{
  "num_hidden_layers": 14,
  "n_experts": 32,
  "normalize_top_k": false,
  "routed_scale": 4.0,
  "balance_bias": false,
  "tie_word_embeddings": true,
  "max_grad_norm": 2.0,
  "train_tokens": 549100000,
  "max_steps": 8379
}
Below are experts of layer 2 (counted from 0) of a mixture-of-experts language model. Rows are named down (a neuron's output weights, with its number) and show model dimensions 0-255. Each number is 50 + 12 x the weight over its row's rms, rounded and kept within 0 to 99.
Before each expert's rows: a language model's description of what the expert responds to. This comes from a sample of Wikipedia text that the model never trained on.

# expert 25
Description: Hyphens in infobox ranges and call signs such as 9-12, KHLB-FM, list-item dashes, and year digits in tables like 2009.
down3:64 38 43 36 85 56 29 47 25 56 40 69 33 55 58 45 43 46 42 56 63 39 54 47 46 49 48 49 50 69 49 45 48 63 40 76 44 24 76 47 75 46 63 63 40 32 49 54 51 46 29 49 57 37 63 30 70 59 53 53 52 47 43 49 40 46 55 58 75 41 52 35 64 52 61 54 29 38 75 48 53 43 57 40 43 50 69 50 41 47 46 27 39 42 62 33 47 48 28 53 53 40 46 55 40 36 58 43 77 54 56 60 58 75 55 44 44 59 28 44 47 47 50 66 53 33 41 33 41 58 62 46 47 66 34 53 36 55 55 52 70 46 34 43 58 25 54 24 50 56 45 61 49 61 64 31 81 61 63 56 45 47 48 35 49 59 72 42 51 64 43 66 52 43 58 59 35 64 45 70 41 52 66 43 56 39 60 38 32 44 64 58 61 47 32 49 43 41 62 29 64 62 47 68 53 65 66 58 55 42 57 56 48 50 67 42 33 43 33 48 34 57 49 56 59 69 38 51 41 63 40 61 67 35 42 68 48 40 55 69 52 68 58 60 53 71 48 48 51 47 49 29 39 43 73 36

# expert 2
Description: Pipe separators in football squad and sports tables, plus name-start fragments like Sal, Gu and digits in birth–death years.
down2:57 63 35 52 56 52 50 44 57 59 51 42 45 55 55 54 48 38 58 52 28 50 34 62 64 45 78 80 56 51 64 64 60 37 64 48 47 44 36 65 56 35 43 29 56 22 59 64 46 68 74 45 36 51 29 53 46 25 32 48 62 38 64 33 47 51 39 45 52 41 59 40 52 57 56 69 47 55 50 71 30 37 43 53 48 37 46 58 64 38 57 41 45 49 63 68 53 45 54 70 41 48 55 48 47 76 37 48 39 49 42 64 58 48 52 66 40 60 46 44 50 71 60 33 67 57 60 53 62 60 46 43 38 62 38 61 57 41 59 37 39 68 35 33 32 79 57 53 54 34 56 56 48 52 28 67 41 56 70 58 26 43 51 48 33 48 41 68 54 54 54 51 53 27 45 35 64 50 58 47 39 37 31 42 43 69 62 55 33 38 42 29 38 42 57 43 62 47 52 36 56 30 46 47 40 64 43 46 56 61 49 58 39 51 36 57 55 38 53 46 78 58 46 46 35 51 59 53 65 62 57 42 70 61 67 33 36 61 60 60 82 54 24 35 54 86 33 51 60 45 46 49 57 72 56 55

# expert 21
Description: First letter or piece of a surname or word after a space, such as K-iyosaki, b-ishops, plus digits in coordinates.
down0:55 65 76 51 40 53 68 51 35 43 41 45 49 51 28 53 63 62 62 47 56 43 42 52 45 66 64 54 48 63 33 41 44 54 18 38 46 57 58 51 44 60 47 43 56 48 30 42 75 53 51 38 56 53 50 78 53 51 35 44 52 37 45 46 68 61 45 69 55 37 46 44 60 49 55 48 61 61 25 44 39 56 30 47 72 63 57 50 49 63 37 40 52 51 32 53 40 48 60 43 55 38 45 66 54 47 51 41 64 42 26 55 35 51 65 52 59 37 74 35 45 52 56 41 55 45 43 62 40 35 68 60 20 40 51 56 55 62 48 30 35 49 46 53 53 37 45 49 67 46 36 47 26 50 57 52 71 61 42 55 56 41 61 55 51 41 59 51 42 53 69 63 57 64 53 39 39 58 54 41 55 81 45 59 63 57 51 64 36 45 56 51 64 44 45 26 78 64 31 42 59 46 44 41 39 28 39 66 51 64 57 56 62 20 75 37 60 41 33 44 26 49 23 55 51 43 38 38 50 55 40 60 60 65 54 57 63 40 56 37 47 66 68 46 64 58 60 71 08 35 64 54 64 65 64 57

# expert 26
Description: Line breaks, row-starting pipes and semicolons ending table rows, list items and section headings, especially in award and results tables.
down0:31 46 32 58 46 62 56 49 60 38 06 68 58 40 40 52 41 45 61 44 31 72 62 42 73 42 65 55 39 66 39 45 62 48 69 42 67 65 47 41 35 53 58 47 58 54 55 58 53 26 43 59 43 50 53 37 48 70 56 48 38 46 72 19 37 66 56 55 45 51 38 52 37 63 34 63 60 52 59 45 67 34 50 47 44 40 62 54 59 69 53 24 54 52 51 48 55 43 42 53 40 60 34 50 10 41 55 40 49 59 47 41 69 52 60 40 61 69 50 55 49 35 38 42 69 47 49 52 22 46 47 58 40 61 50 49 59 31 58 40 35 55 42 61 49 46 52 47 32 64 58 46 67 61 42 36 40 58 74 32 67 34 58 53 42 70 60 56 65 58 35 29 49 53 47 41 55 38 39 53 60 37 41 41 54 52 43 25 70 68 56 50 58 50 67 65 65 39 52 53 64 40 44 61 59 38 31 39 73 20 42 46 41 40 58 48 63 49 43 42 66 33 66 61 52 53 53 16 62 43 40 58 36 51 37 37 42 32 49 47 59 56 47 57 56 51 34 63 57 27 57 48 46 49 43 43

# expert 17
Description: Pipe separators after numbers or dates in results tables for sports and elections, plus some mid-word name pieces like l in appliance.
down3:23 36 43 48 27 51 48 51 31 51 35 39 60 67 40 44 33 59 39 54 30 65 74 61 53 36 51 73 40 40 59 57 64 42 53 34 61 58 46 45 59 49 30 53 49 65 39 53 38 58 46 70 55 38 54 39 40 36 49 52 38 46 18 69 49 50 35 57 51 59 33 66 65 26 35 55 60 22 38 46 38 69 52 60 64 37 59 53 62 67 42 38 36 54 52 51 43 55 56 72 54 32 45 64 47 44 71 38 47 44 38 44 65 37 61 59 37 48 42 48 36 58 56 33 61 40 54 63 70 62 58 46 32 55 34 59 52 70 52 43 42 68 37 25 46 65 37 20 35 48 56 44 43 46 57 39 56 63 54 56 61 45 48 66 51 39 51 59 47 64 62 41 52 41 56 34 49 29 40 48 51 56 71 47 54 47 51 51 48 42 45 76 59 59 48 60 60 75 59 31 37 53 53 43 60 56 31 47 70 56 65 45 43 48 49 58 47 70 44 72 52 42 69 41 37 55 70 42 30 59 61 36 65 55 49 75 38 44 51 55 41 61 41 86 31 52 71 44 53 37 44 43 34 53 56 57

# expert 23
Description: Pipes after year or rank numbers in award and ranking tables, plus mid-name fragments like l in Appliances, eng in Goreng.
down3:65 50 57 41 41 53 56 47 67 66 51 81 63 33 45 54 64 54 60 56 54 48 47 64 40 49 60 48 52 47 61 36 56 22 63 34 38 41 51 47 58 35 45 45 59 35 58 52 51 52 34 39 66 56 63 50 57 58 58 55 55 72 44 57 57 62 38 62 56 40 49 57 57 64 46 70 69 45 30 55 25 56 55 37 54 79 54 50 46 33 49 72 54 47 33 50 55 34 56 50 71 52 70 44 52 71 60 36 69 55 25 61 49 33 56 35 51 51 49 30 38 42 27 33 66 57 66 34 47 65 40 41 59 54 55 38 46 22 50 51 56 65 33 56 58 47 25 45 51 75 43 47 50 19 44 48 48 70 41 52 71 16 17 40 59 32 60 70 34 44 78 85 46 56 49 56 60 59 55 37 55 49 55 54 65 62 41 47 48 61 64 51 54 27 43 44 48 80 50 58 46 46 65 44 52 57 46 53 51 55 51 33 38 67 66 52 53 58 64 54 54 37 65 57 49 44 34 38 54 56 41 48 46 47 48 65 59 43 52 64 59 62 60 67 51 52 36 57 48 46 49 48 58 28 53 48